python train.py --n_layer=11 --d_model=128 --n_experts=32 --experts_per_token=1 --d_expert=240 --d_shared_expert=0 --activation="gelu" --moe_layers=[0, 1, 2, 3, 4, 5, 6, 7, 8, 9, 10] --router_score="sigmoid" --normalize_top_k=false --routed_scale=2.0 --balance_loss=0.000978 --balance_bias=true --scale_expert_input=true --init_std_router=0.00835 --lr_router=0.00223 --vocab_size=8129 --norm="layernorm" --norm_eps=1e-05 --tie_embeddings=true --optimizer="adamw" --lr=0.0024 --beta1=0.9 --beta2=0.95 --grad_clip=2.0 --batch_tokens=65536 --seq_len=256 --train_tokens=443800000 --steps=6772 --dataset="wikipedia_en"
Below are experts of layer 7 (counted from 0) of a mixture-of-experts language model. Rows are named router (the router's row for the expert), up (a neuron's input weights, with its number), down (a neuron's output weights, with its number) and show model dimensions 0-127. Each number is 50 + 15 x the weight over its row's rms, rounded and kept within 0 to 99.
After each expert's rows: a language model's description of what the expert responds to; "gets" lists some tokens that make up at least twice as much of what it gets as of all text. This comes from a sample of Wikipedia text that the model never trained on. Tokens count by the router's weight.

# expert 8
router:63 38 67 81 34 63 51 39 60 46 35 34 62 38 21 58 48 70 45 76 72 80 52 22 74 54 49 68 32 47 69 46 50 43 49 57 53 04 29 29 62 76 59 69 45 42 55 48 53 41 77 39 61 27 45 47 59 27 37 52 62 20 41 65 44 23 48 45 40 36 34 49 55 40 29 46 54 29 51 70 47 52 62 30 68 48 40 36 50 67 32 63 72 56 23 47 55 54 65 49 43 56 28 32 45 55 53 53 74 57 69 44 53 81 71 44 53 73 42 52 59 63 28 47 24 43 40 60
up0:30 41 33 47 64 66 36 56 53 60 38 30 42 39 36 48 42 68 28 47 55 39 69 50 62 42 54 36 46 64 42 50 56 49 30 53 44 39 55 90 73 33 73 53 54 71 59 45 35 43 50 43 52 65 97 52 42 49 43 28 82 54 62 40 36 75 65 62 30 89 50 57 50 52 60 58 70 50 74 58 44 37 65 43 58 57 69 74 65 68 42 40 51 36 54 37 64 41 62 26 46 71 41 30 39 52 46 22 41 48 59 27 58 24 54 50 29 44 46 32 51 36 59 37 06 72 70 46
down0:58 57 29 53 59 26 85 58 34 48 73 41 19 55 46 48 50 59 52 29 32 22 32 71 19 52 57 53 67 49 58 66 71 69 77 63 41 61 52 47 68 40 52 46 47 10 73 60 32 38 50 38 72 40 53 44 51 73 17 67 46 67 56 51 38 50 40 51 65 34 33 40 39 48 24 39 75 58 66 47 77 46 70 73 26 46 62 41 61 33 48 37 55 21 50 48 42 60 26 58 68 46 38 44 46 35 58 84 32 44 45 46 55 72 39 43 63 48 46 68 54 51 49 34 47 45 65 70
Description: Capital letters word-initial. Single capital letters or vowel capitals starting a word or code, often in tables, e.g. 2016 AX designations, Aaltonen, USSR, Battery.
gets: " A", " I", " E", " O", "A", " U"

# expert 17
router:48 51 58 79 26 33 31 70 73 79 33 54 38 44 41 41 42 79 55 65 61 50 67 49 65 51 50 39 49 46 67 46 58 55 28 50 31 04 45 15 67 71 31 65 64 64 27 46 73 62 53 36 34 69 46 45 73 18 29 54 47 51 58 60 63 39 44 37 53 36 71 70 36 45 31 37 57 68 43 37 65 45 78 31 52 65 28 48 62 69 51 45 58 56 58 38 56 49 58 49 44 58 66 56 50 52 60 07 67 64 42 56 40 50 70 48 66 64 52 29 39 46 23 73 42 46 56 50
up0:58 44 32 00 40 65 39 39 42 50 71 59 14 52 34 68 81 69 41 50 55 56 51 41 56 61 38 61 54 62 70 53 55 42 49 69 61 47 45 52 42 66 58 55 62 69 66 50 34 59 43 66 33 12 60 73 29 76 57 35 43 25 56 50 56 40 57 21 51 39 51 42 32 56 82 50 52 25 43 53 53 52 56 42 41 54 38 39 65 59 46 64 48 19 56 47 32 63 43 55 67 42 48 52 59 31 68 35 30 68 44 61 44 34 87 52 53 57 40 74 34 36 49 64 13 47 47 67
down0:45 44 54 50 48 37 59 54 32 84 35 61 30 40 49 48 63 49 34 40 57 77 46 54 43 50 53 84 40 45 58 55 42 57 36 54 38 26 57 32 56 75 40 33 38 80 43 40 27 74 37 38 31 50 22 55 44 39 46 83 46 56 60 53 15 68 64 61 46 67 40 42 51 46 59 39 70 57 64 32 33 34 39 63 40 89 22 44 61 64 93 42 31 42 50 44 53 58 61 52 45 41 73 64 81 47 44 35 53 47 25 44 58 30 47 65 88 42 53 55 57 46 71 46 59 37 36 62
Description: Word-initial consonant clusters. Opening pieces of longer words after a space, like co, Col, Pr, se, vol, symp, Fre, chap, as in Colors, Preston, volcanic.
gets: " e", " Pr", " Co", " Re", " Gr", " Se"

# expert 22
router:37 61 45 60 41 27 47 58 54 51 48 23 22 84 44 28 23 46 15 53 57 60 51 70 50 38 70 47 57 34 31 59 96 57 57 69 32 36 39 51 52 48 57 61 80 48 78 49 44 44 47 50 28 53 38 64 37 43 28 73 37 43 64 64 67 58 59 46 75 48 59 79 36 55 39 43 50 49 32 39 43 53 73 51 46 47 33 44 56 48 69 73 40 57 77 28 65 34 45 72 32 56 60 62 35 70 70 65 33 49 53 33 42 67 66 20 33 63 46 47 29 40 58 61 43 58 28 44
up0:63 54 33 77 38 58 22 56 27 67 29 47 53 26 39 55 53 60 50 55 47 38 71 52 66 34 90 37 69 44 41 65 44 73 24 72 47 33 52 50 73 61 25 62 49 42 56 56 56 29 68 36 39 55 35 54 38 60 51 43 70 45 46 70 72 51 56 60 64 35 45 42 80 47 23 53 53 59 53 06 48 47 72 42 65 35 64 72 40 32 41 31 36 71 53 28 37 38 55 38 51 35 50 60 38 47 72 42 53 60 45 32 31 71 67 61 83 48 66 72 43 57 65 47 65 31 63 34
down0:50 66 40 61 74 60 43 52 35 53 36 29 32 66 60 42 57 52 54 52 58 74 25 31 59 54 54 63 47 66 31 69 44 61 53 40 31 50 54 64 50 43 65 49 54 67 75 63 54 59 75 64 40 70 42 17 71 76 55 44 25 27 57 32 39 53 58 60 62 39 68 52 43 44 62 51 54 34 29 41 44 43 43 37 17 51 43 59 31 46 21 51 46 59 36 63 72 52 46 61 51 54 56 42 19 40 38 60 78 32 64 45 67 33 28 36 84 66 32 49 78 24 30 34 61 14 66 66
Description: Mid-word syllable pieces. A vowel-led second syllable right after a word's first capital letter, in names and common words, such as V-anc-ouver, D-av-id, T-og-ether.
gets: "end", "ig", "ud", "ab", "ind", "anc"

# expert 2
router:51 50 45 52 47 42 38 36 54 56 57 43 33 49 35 40 47 92 31 77 64 64 59 41 52 58 59 60 48 21 50 76 67 55 41 59 49 00 53 46 65 46 62 68 73 44 66 63 40 59 58 38 47 48 58 57 63 45 16 44 67 28 64 51 70 56 56 40 53 48 49 61 42 60 37 42 76 32 56 55 43 56 68 29 32 49 56 10 41 65 74 68 61 44 50 36 54 18 83 40 44 67 52 47 46 64 70 43 43 83 82 38 42 58 69 33 59 53 39 53 63 46 44 56 25 40 37 33
up0:54 55 50 10 62 26 54 70 48 45 41 45 35 71 59 42 27 63 71 45 57 29 53 33 80 65 54 68 39 50 57 41 46 72 29 43 50 51 83 99 52 52 92 41 23 60 68 46 55 54 50 33 44 63 73 40 35 56 59 36 38 35 46 52 43 56 62 37 56 51 44 71 34 23 43 32 17 30 35 30 35 38 27 62 49 41 23 56 57 48 72 52 65 41 51 43 70 54 59 52 37 51 55 39 56 46 54 64 56 31 36 71 37 27 40 30 39 57 59 56 59 70 47 51 50 45 63 66
down0:35 45 30 42 53 31 64 74 28 38 68 35 63 46 39 56 47 55 40 10 35 52 48 38 51 62 37 51 28 25 45 42 41 42 73 58 43 48 44 59 79 56 53 59 55 61 28 38 35 87 73 59 74 16 51 36 74 36 09 55 59 66 45 37 55 38 52 68 25 27 40 58 41 38 36 61 39 58 59 69 54 65 44 52 78 25 50 57 50 46 46 66 45 28 57 67 53 55 76 70 61 50 54 44 58 63 39 36 41 72 62 40 45 54 64 30 63 65 44 46 72 54 63 58 31 80 31 50
Description: Digits in numeric tables. Digit tokens inside numbers in tables and statistics, especially after thousands commas, such as 1,694 votes, 4,041 people, 155,876.
gets: "7", "6", "5", "4", "8", "3"

# expert 29
router:78 14 50 61 41 35 64 72 51 38 29 33 47 48 34 48 53 90 31 52 69 58 53 30 41 73 49 49 38 49 71 41 43 31 48 51 44 32 50 27 51 76 53 61 68 71 56 50 41 32 82 45 67 47 46 54 62 28 14 57 80 24 54 62 47 36 69 31 26 65 61 64 37 47 53 50 59 28 58 51 62 51 72 30 43 72 41 29 49 72 48 42 58 68 33 61 65 49 74 56 52 60 31 45 56 66 48 44 67 63 70 47 38 57 61 27 50 76 55 36 62 74 46 38 35 53 40 64
up0:51 68 84 39 36 36 61 18 58 66 40 55 36 54 49 56 76 66 51 88 50 43 55 47 48 49 41 71 12 64 55 62 60 42 11 45 48 45 33 28 44 59 27 47 65 44 37 73 40 40 58 40 48 61 33 68 73 42 67 42 62 25 45 55 80 30 45 66 28 21 42 37 56 68 71 39 56 59 64 53 74 31 68 58 36 38 54 55 55 50 52 46 52 41 87 54 37 33 80 58 37 37 55 42 52 65 39 46 53 33 60 34 62 53 63 49 33 48 59 19 30 53 40 42 26 54 55 65
down0:48 43 63 38 63 38 49 40 21 54 64 70 33 50 45 62 53 60 37 46 49 62 52 52 70 66 68 72 47 50 45 71 31 41 56 65 62 65 62 23 28 75 62 36 31 41 75 40 57 35 20 64 49 43 69 70 50 56 76 55 29 66 31 46 72 54 62 48 40 47 46 53 59 54 58 77 48 34 68 41 28 45 66 46 13 54 36 60 82 51 22 30 41 57 69 41 60 45 67 37 40 37 82 66 35 41 50 77 54 54 41 41 46 43 22 52 63 27 77 45 26 59 30 29 52 46 36 54
Description: Indefinite articles and or. The articles a and an, often merged with a preceding preposition or comma (of a, in a, , a), plus or between alternatives.
gets: " a", " an", " or", ", a", " of a", " in a"

# expert 12
router:63 09 72 56 17 61 41 53 55 56 33 51 15 43 45 26 43 79 46 65 63 48 64 42 54 81 41 70 53 34 51 81 62 59 44 80 51 55 57 50 73 47 30 55 68 59 42 67 44 47 68 46 43 49 41 35 68 39 47 51 56 46 63 50 50 37 62 49 40 31 32 69 43 50 32 46 63 51 50 44 55 50 67 28 31 30 55 45 37 45 54 57 78 58 39 57 63 42 75 34 35 38 52 45 24 73 65 42 40 60 79 32 31 54 70 11 54 73 46 53 19 64 52 65 44 30 40 58
up0:54 47 37 39 66 50 43 58 51 29 22 24 37 38 38 62 77 16 72 56 55 60 42 44 33 55 56 74 46 47 61 72 62 59 31 58 13 39 36 64 47 56 57 28 47 65 31 21 55 52 85 59 32 47 38 63 69 56 54 37 62 30 43 49 58 29 31 34 53 59 46 50 44 59 23 43 42 54 55 30 64 62 73 75 74 27 68 48 54 49 51 78 69 35 32 45 44 54 80 26 64 58 41 60 64 59 53 67 22 65 58 42 69 39 39 73 51 46 62 49 25 56 56 42 43 70 48 37
down0:63 23 46 61 52 68 40 42 38 75 50 64 16 29 71 36 66 60 98 70 47 33 56 83 66 54 64 64 42 67 54 55 28 37 45 70 39 85 52 42 52 58 68 41 36 48 36 35 39 57 38 54 49 56 22 23 69 49 77 29 74 46 34 46 63 38 52 62 48 61 50 45 42 34 59 43 41 59 67 47 65 40 63 43 28 58 62 24 65 47 42 51 52 49 41 67 52 62 55 45 51 52 39 18 26 62 57 65 47 21 37 48 40 22 72 46 40 28 50 50 63 55 33 66 68 54 65 43
Description: Verbs and clause connectors. Auxiliary verbs, pronouns and relative words opening a clause in running prose, such as was, is, has also, which, that he.
gets: " was", " is", " that", " also", " were", " are"

# expert 4
router:37 51 55 52 48 50 33 66 76 51 43 37 56 68 32 22 67 61 35 67 60 69 44 62 71 48 46 43 52 60 37 58 61 47 45 61 21 02 36 51 66 57 47 53 63 63 69 67 34 47 59 40 40 70 43 51 58 15 23 50 53 57 59 22 46 25 48 45 65 61 57 57 55 45 41 37 57 63 57 38 68 64 55 38 35 40 32 47 42 40 50 75 57 47 45 51 53 54 50 68 30 49 61 70 67 57 81 76 55 89 50 53 27 58 59 16 44 56 47 64 08 65 30 66 52 34 31 39
up0:46 42 42 34 50 50 54 30 61 55 57 46 44 51 39 51 61 65 61 50 32 69 25 63 61 45 26 46 46 44 39 60 52 51 83 49 42 12 58 21 66 77 63 59 36 61 58 54 44 49 51 22 29 74 49 53 51 46 45 47 49 59 72 41 36 53 74 46 49 44 55 54 03 72 24 54 67 52 50 56 40 38 54 28 37 69 48 43 33 59 62 70 58 81 43 62 65 26 65 53 67 66 45 65 37 26 37 50 62 61 70 34 46 33 72 43 86 47 59 25 36 71 63 39 26 31 42 31
down0:62 61 35 30 60 54 98 34 51 42 23 48 46 35 39 38 31 65 54 51 52 49 48 47 45 50 71 41 51 47 60 53 67 42 50 27 66 41 40 19 27 67 57 45 73 64 39 58 58 34 43 50 20 38 33 64 37 66 81 62 49 59 50 45 44 48 51 55 49 73 35 42 45 42 27 54 69 77 64 60 47 66 68 53 29 49 57 25 79 26 49 31 79 63 56 44 48 47 53 38 17 37 45 84 44 48 32 56 58 50 57 37 78 17 74 56 65 62 66 72 51 55 37 58 65 43 37 55
Description: Word-initial consonant clusters. Word-initial consonant pieces like sh, w, h, Th, St, cl, kn, often capitalized or after a hyphen, as in S-w-edish, Sh-ield, -c-ontrol.
gets: " h", " t", " w", " Th", " Sh", " St"

# expert 14
router:59 47 62 39 29 33 49 64 72 62 36 49 41 68 38 33 57 89 29 69 84 63 67 47 60 44 48 52 28 42 60 47 69 33 33 53 42 33 57 44 89 48 56 46 68 56 55 48 39 41 67 43 36 60 43 52 63 49 23 51 34 42 42 53 56 47 53 40 61 17 69 52 58 56 24 29 60 37 55 60 48 58 97 38 51 77 56 48 62 57 74 47 39 49 40 51 68 33 60 43 66 55 62 31 61 66 42 28 42 67 63 34 37 60 54 18 71 42 53 25 47 74 48 42 12 43 46 37
up0:56 51 47 51 30 54 52 46 51 61 61 49 30 39 53 46 50 82 52 29 41 51 56 37 58 45 38 48 59 35 51 53 48 38 32 45 44 33 39 60 21 40 57 63 50 41 51 42 66 92 59 74 70 54 36 51 52 54 41 47 55 23 38 87 66 60 49 60 36 50 56 44 46 48 63 58 39 26 58 16 39 71 42 81 52 33 68 55 63 60 48 33 50 47 61 40 74 34 85 31 33 67 36 74 53 99 61 49 75 55 57 33 74 42 54 21 54 49 79 60 23 57 43 41 46 57 66 43
down0:41 49 60 66 50 44 82 64 38 56 51 56 41 49 38 37 72 30 66 28 58 27 56 49 47 56 51 31 60 71 24 31 62 56 61 52 34 78 44 52 49 68 39 52 57 38 40 59 49 36 43 20 40 61 35 44 46 85 62 30 32 53 65 50 35 69 61 90 55 52 59 51 34 53 29 28 44 54 33 21 55 57 49 41 90 45 35 54 44 60 56 60 66 41 44 28 18 43 49 47 48 45 69 50 35 69 47 58 18 73 77 55 60 43 52 71 58 47 78 44 74 47 24 70 48 28 46 49
Description: Mon/Pl/al letter chunks. Word-start pieces with l or on, such as Mon in Montenegro and monarchy, pl in plain, Del, Hol, Mal, Pal.
gets: "ul", " Mon", " pl", " Pl", " mon", " Or"

# expert 1
router:46 35 53 44 21 51 29 79 81 41 37 38 26 51 25 17 33 74 45 69 74 64 42 51 62 53 51 63 52 27 60 49 65 52 32 50 52 15 23 41 52 42 38 61 86 58 55 64 47 49 84 42 43 50 50 63 58 39 04 57 68 50 66 61 68 44 54 59 50 34 55 70 39 46 23 59 74 53 44 48 40 57 70 42 51 56 49 50 51 56 36 88 38 48 42 42 60 47 63 56 35 73 62 52 29 56 51 43 43 55 46 53 42 71 75 54 66 67 39 47 36 56 43 63 27 35 27 58
up0:62 22 42 63 74 56 47 17 52 48 48 54 65 39 62 52 62 51 28 38 41 54 47 33 79 59 76 26 50 44 31 38 68 56 37 69 60 49 63 33 57 36 49 52 43 53 69 43 49 84 56 28 29 56 64 34 88 63 52 43 15 24 26 51 46 46 41 23 50 63 56 62 58 45 73 39 41 55 56 53 64 86 44 49 50 57 42 57 49 37 46 53 51 58 55 47 30 31 68 35 54 37 70 58 80 71 63 44 45 37 44 49 11 53 59 31 68 53 35 47 42 31 52 14 53 71 56 59
down0:71 70 69 60 27 63 31 36 56 59 53 61 58 34 40 59 34 32 60 62 36 47 63 69 53 62 49 78 39 54 19 73 85 46 38 60 55 24 66 52 60 56 61 51 40 41 51 63 64 69 35 48 51 17 60 47 49 45 62 38 76 21 47 67 31 58 20 28 42 54 48 68 75 25 78 57 35 57 54 57 53 32 78 51 35 30 25 50 67 43 63 49 28 37 63 49 41 42 54 19 50 50 60 22 56 68 56 30 43 66 44 65 34 47 38 35 40 50 78 56 39 59 50 28 40 36 57 54
Description: Table cell separators. Pipe separators and empty cells in wiki tables of numbers, such as league standings, vote counts and results, like | | and % |.
gets: " |", " |  |", " | ", ") |", " |  |  |", "% |"

# expert 3
router:54 29 57 64 30 51 55 72 69 47 48 42 62 38 23 39 52 68 49 53 79 65 64 50 53 52 56 54 48 22 57 73 48 31 32 67 25 09 45 28 71 51 57 38 61 52 44 83 59 50 61 50 48 40 42 79 32 46 26 52 61 39 42 71 71 30 51 54 70 39 05 79 49 63 39 53 77 40 60 55 58 46 53 48 52 50 70 31 32 67 71 69 72 38 34 50 60 41 79 68 56 66 57 61 65 40 62 32 44 66 48 45 42 47 57 45 57 72 52 31 27 48 32 67 50 40 66 46
up0:65 33 55 45 66 14 47 58 44 39 51 44 44 40 30 60 33 62 48 58 41 64 21 30 37 46 59 42 34 54 28 60 72 55 76 53 68 56 56 50 32 61 64 74 59 66 35 71 73 15 70 58 57 38 35 55 49 49 28 28 66 54 40 38 48 38 69 63 75 40 54 66 59 39 54 40 40 40 27 46 44 31 64 32 45 12 54 65 77 26 38 68 46 64 57 60 40 48 61 56 75 58 45 26 50 60 71 57 25 76 66 46 49 41 45 57 45 36 70 26 59 48 36 12 36 51 45 39
down0:59 44 55 53 35 50 40 19 91 74 47 32 63 39 38 42 52 64 44 39 48 35 48 51 53 48 65 53 77 27 51 74 68 30 43 52 48 39 43 44 59 56 62 42 23 73 43 69 56 40 47 22 48 53 60 25 29 52 66 31 59 37 27 63 59 69 51 54 18 43 45 63 39 63 49 17 27 49 83 50 51 34 71 82 59 36 43 23 60 56 66 21 56 59 54 58 47 58 69 33 46 49 76 51 37 68 31 49 81 43 46 58 50 33 66 41 67 56 40 37 59 70 44 79 56 43 49 50
Description: Infobox field punctuation. Colons, dashes, pipes and degree-minute marks in infobox fields, tables and coordinates, such as Time zone: UTC+3:30, 42°55′.
gets: ":", "-", "|", " |", "′", ";"

# expert 27
router:68 39 72 50 52 31 30 50 65 36 28 25 41 56 39 32 48 61 47 78 57 62 54 23 39 42 60 67 36 40 19 85 99 49 39 46 69 28 37 68 54 56 62 72 48 54 44 62 57 54 49 50 56 53 51 69 64 55 31 55 61 28 62 73 79 40 34 34 72 35 30 53 42 44 36 48 70 53 44 57 45 57 52 14 56 51 48 53 43 24 58 40 78 48 62 48 37 45 71 55 35 59 74 31 46 68 47 49 32 71 64 20 40 52 68 42 42 42 55 59 44 70 33 64 53 55 46 31
up0:46 52 62 48 49 42 62 60 41 55 44 25 52 57 35 73 42 55 58 59 69 45 48 41 64 51 39 39 63 69 82 90 34 33 31 54 52 48 21 46 51 76 10 61 70 59 48 53 52 37 48 56 47 53 69 69 43 48 42 41 64 58 92 44 58 52 53 38 73 48 67 43 39 27 47 24 46 46 28 53 59 68 67 31 49 51 71 56 32 37 49 35 39 47 25 41 41 51 58 48 67 80 58 44 55 53 44 39 21 60 44 13 55 72 57 40 43 59 77 35 29 57 51 58 56 47 52 97
down0:48 40 76 30 41 45 15 45 48 70 63 51 56 57 59 60 49 39 20 48 71 69 36 92 64 39 50 49 39 62 41 28 41 54 66 73 50 34 64 46 43 82 46 69 31 50 49 37 28 60 75 46 59 37 55 70 39 28 37 61 37 48 24 73 90 43 36 61 49 51 40 56 26 54 57 35 36 25 25 42 31 51 40 47 47 43 35 72 62 74 59 55 66 66 72 54 62 41 59 42 41 31 57 62 33 48 76 56 62 35 50 32 76 22 37 43 39 58 54 58 71 52 61 43 61 46 55 54
Description: English name endings. Final word pieces of English surnames and place names, such as -ton, -ley, -ford, -ville, -by, in Crosby and Rodney.
gets: "ter", "ey", "ley", "ton", "by", "ow"

# expert 5
router:48 17 68 58 57 37 14 59 76 43 51 50 28 55 43 21 52 66 55 59 51 77 69 37 40 59 52 72 39 45 58 55 87 66 20 54 64 49 32 54 62 36 63 53 63 41 48 57 55 63 49 47 56 23 15 56 48 38 33 45 49 45 75 76 68 27 49 48 64 60 23 63 50 39 23 37 71 48 90 72 62 58 53 49 35 42 46 44 46 68 53 46 58 45 57 30 55 43 64 40 56 78 58 18 18 47 58 59 39 68 57 47 54 47 56 35 36 58 54 51 37 45 38 61 35 46 47 22
up0:89 23 53 33 58 63 52 57 40 69 53 34 26 14 42 44 60 72 49 68 57 41 54 54 64 34 42 43 56 56 38 58 63 39 76 66 63 50 34 53 43 48 90 74 30 60 66 64 70 31 53 28 27 77 54 62 52 43 52 37 54 61 49 50 40 61 43 48 60 75 67 50 54 61 38 47 62 46 28 51 61 63 55 38 38 51 39 49 62 63 32 71 43 53 32 58 54 45 34 64 62 38 75 57 52 38 40 67 33 27 40 43 38 47 57 10 97 36 58 42 19 37 46 37 44 39 35 45
down0:48 60 55 25 58 45 59 32 54 53 64 56 26 34 33 52 64 59 49 41 56 33 75 47 65 57 54 59 65 47 62 62 63 09 61 33 68 58 32 40 37 61 54 51 37 55 51 52 35 30 56 44 64 59 36 93 56 59 34 62 62 60 47 39 63 46 41 46 69 56 45 76 48 51 59 51 34 45 42 76 74 37 19 40 39 82 54 46 77 58 59 74 22 32 16 33 45 66 69 70 34 20 61 49 60 60 49 71 37 30 47 41 18 44 47 28 51 44 57 48 27 36 61 71 37 62 42 62
Description: Plural and noun suffixes. Word-final suffix pieces forming plural or abstract nouns, such as struct-ures, dise-ases, list-ings, ven-ues, plus whole nouns like development, data.
gets: "ions", "es", "ations", "s", "ers", "ings"

# expert 6
router:54 48 81 60 40 51 46 33 52 42 46 38 64 47 39 42 37 67 52 85 67 89 48 44 69 37 58 62 50 49 43 49 55 45 46 74 44 16 49 55 58 58 67 62 61 59 60 70 62 44 76 46 45 56 40 62 51 22 54 38 49 37 57 29 35 35 43 39 63 39 37 62 67 45 34 44 53 59 40 65 41 62 78 53 45 17 62 39 60 52 56 85 42 59 35 27 77 51 54 46 40 44 63 46 48 44 51 67 46 70 55 15 32 62 76 38 66 68 26 57 30 66 29 55 32 04 35 48
up0:47 46 64 45 31 55 39 45 67 53 68 53 58 51 58 47 62 52 85 43 46 76 37 16 50 52 51 57 51 37 45 52 55 47 51 42 69 36 42 71 55 68 57 32 52 64 60 44 70 40 46 32 40 40 04 57 51 61 57 66 57 56 67 49 51 72 60 36 45 63 30 59 14 31 43 47 61 84 48 45 41 23 46 29 54 64 19 24 15 38 63 66 58 61 31 45 65 31 75 64 56 26 15 36 54 66 44 24 69 53 56 41 39 68 26 77 55 45 60 44 49 49 65 55 45 60 41 46
down0:61 60 87 50 39 56 32 63 53 42 46 49 34 61 70 28 75 53 77 32 47 63 57 44 50 65 44 58 44 43 60 62 41 36 48 65 47 18 44 53 52 44 64 50 51 65 25 55 53 27 93 37 58 71 13 61 44 54 61 56 54 33 72 36 46 80 58 24 54 35 54 38 59 33 49 42 69 76 31 39 37 61 57 43 62 82 33 44 50 38 60 35 57 54 43 29 57 37 42 16 54 09 53 55 60 46 58 28 37 63 51 50 65 53 40 50 55 41 32 35 35 43 93 47 55 48 50 55
Description: Surname initial capitals. Single capital letters opening a surname or place name after a first name or comma, such as V in Vigar, K in Kaye.
gets: " M", " K", " P", " V", " D", " R"

# expert 20
router:65 31 46 47 58 47 31 70 61 76 51 03 65 60 49 21 51 67 33 80 66 43 63 38 50 51 79 70 48 44 40 57 75 44 32 70 36 35 60 43 51 44 47 46 77 38 54 52 49 13 62 47 33 57 27 49 51 32 12 43 40 51 51 36 41 54 54 23 41 49 56 91 51 55 68 50 53 51 68 54 56 64 87 52 32 47 48 27 29 71 53 45 40 53 40 40 51 50 61 55 54 54 62 60 50 64 58 68 43 48 55 28 36 58 56 23 53 69 65 48 43 49 54 67 35 18 45 65
up0:87 45 40 72 59 31 82 39 39 53 53 59 28 56 54 58 60 75 43 76 48 52 51 48 13 28 54 60 33 43 66 46 68 45 27 45 63 51 33 26 37 58 77 47 60 54 66 61 35 30 44 38 47 46 66 40 67 74 37 63 63 56 54 38 42 73 33 55 75 65 42 35 26 34 42 52 66 64 55 62 20 60 50 50 54 56 43 62 54 49 60 33 40 38 36 66 29 43 53 33 47 80 73 68 75 74 34 49 45 50 51 44 32 49 58 37 56 17 47 37 75 41 38 27 54 30 44 25
down0:66 49 24 62 69 71 40 58 61 40 64 42 33 52 33 52 53 32 70 46 58 38 53 62 31 91 57 47 43 72 27 53 35 44 13 32 53 26 73 15 63 36 70 46 54 48 52 13 54 51 55 56 45 39 54 59 75 69 38 46 67 32 66 36 48 64 28 70 81 68 41 72 52 61 61 49 38 56 27 44 43 63 72 34 52 36 67 58 76 33 35 44 39 48 47 64 77 45 59 39 60 43 59 66 40 45 46 30 67 63 45 46 46 28 43 31 64 68 51 27 30 44 51 47 31 61 65 43
Description: Verb-initial prefixes. Opening pieces of verbs and nouns like dis, rec, cont, ret, arr, st, tr, g, as in retain, arrests, styles, troubled.
gets: " g", " p", " v", " st", " Tr", " tr"

# expert 26
router:53 62 52 60 25 49 54 53 68 47 30 42 37 44 32 20 49 67 30 58 50 95 75 46 55 39 65 63 46 49 34 64 82 44 49 46 51 31 44 36 46 38 63 47 64 45 43 50 51 37 74 18 46 40 38 54 48 62 35 77 65 58 54 55 77 20 75 49 45 34 51 76 38 49 33 35 49 31 60 51 57 81 66 39 47 67 47 57 60 74 33 34 63 35 55 49 75 47 70 51 44 74 41 47 41 48 76 56 43 53 70 49 24 45 68 36 32 91 39 49 58 45 36 53 28 63 31 38
up0:44 62 77 45 73 73 56 56 61 31 63 42 39 42 56 70 53 40 58 55 52 61 45 55 52 58 59 63 29 64 28 68 56 90 28 58 52 47 38 39 58 70 49 56 69 56 78 53 48 50 40 42 57 15 22 48 47 42 49 56 62 58 39 57 81 51 47 49 63 43 26 51 09 55 76 24 47 42 58 36 19 46 28 34 48 49 30 50 60 18 66 61 49 36 37 26 48 56 44 25 42 29 43 63 28 58 65 60 59 42 41 55 19 65 40 48 50 55 57 72 29 65 32 70 69 52 66 34
down0:72 77 27 48 77 33 57 77 67 58 44 46 65 51 43 51 56 23 46 50 33 65 52 49 39 45 47 60 44 65 44 63 42 51 41 41 43 73 27 43 75 47 43 42 72 54 80 68 65 40 41 61 50 33 52 68 37 19 52 27 37 46 51 51 67 64 45 53 01 57 54 53 40 62 58 63 15 23 43 62 29 40 49 61 42 41 52 58 61 51 53 43 39 68 56 53 45 32 69 32 59 39 41 59 81 31 27 29 56 73 40 59 63 37 56 50 46 50 24 72 23 67 38 42 71 55 62 74
Description: Mid-word t-ending pieces. Word-internal fragments ending in t like it, et, at, ut, ot, pt, as in Meditations, mitigating, maritime, September, feet.
gets: "it", "et", "at", "ot", "ut", "ult"

# expert 19
router:44 46 49 31 42 36 25 57 78 55 55 31 46 76 36 20 64 72 47 71 42 50 58 36 47 68 54 72 40 34 29 78 59 44 60 52 54 21 35 45 53 90 51 78 53 60 65 64 44 52 56 52 25 40 47 70 44 28 12 59 70 45 60 59 50 48 62 31 61 46 38 53 55 66 17 43 68 37 54 41 54 47 48 44 67 58 54 26 28 53 66 87 47 59 45 40 74 48 51 66 61 56 57 33 40 51 60 50 38 81 62 42 30 61 57 68 35 83 48 26 46 62 55 52 44 38 46 36
up0:64 34 47 74 42 62 48 45 79 26 41 55 33 50 43 45 34 49 26 78 69 49 49 47 54 39 72 35 53 58 57 49 51 56 59 73 55 30 42 54 58 46 33 38 82 28 53 46 39 49 51 35 38 64 47 29 71 47 56 36 36 44 25 56 60 37 45 64 31 58 62 71 46 49 17 69 62 29 29 25 78 51 34 66 49 55 29 90 40 50 27 50 42 43 49 44 42 31 68 69 42 40 74 48 34 42 51 42 24 49 41 80 22 58 55 60 61 63 51 24 65 30 34 61 65 68 66 66
down0:49 67 59 53 71 76 27 57 49 23 85 56 44 62 21 40 49 44 50 57 47 38 55 41 27 60 49 66 49 52 40 46 24 44 44 52 65 00 41 35 62 58 69 44 67 59 37 37 33 36 61 50 38 55 39 47 60 38 22 63 47 64 54 37 70 65 46 51 44 33 62 61 62 22 56 51 33 58 22 40 74 58 61 68 49 44 45 46 47 65 51 48 60 39 46 39 85 32 80 73 56 58 41 49 63 49 40 32 69 43 26 21 44 68 49 69 37 56 52 46 74 33 67 56 50 55 41 70
Description: Music and film releases. Album, song and film article terms such as album, single, Best, track and ISBN, plus pipes opening rows of review-score and episode tables.
gets: " album", " film", " |", ":", " Best", " song"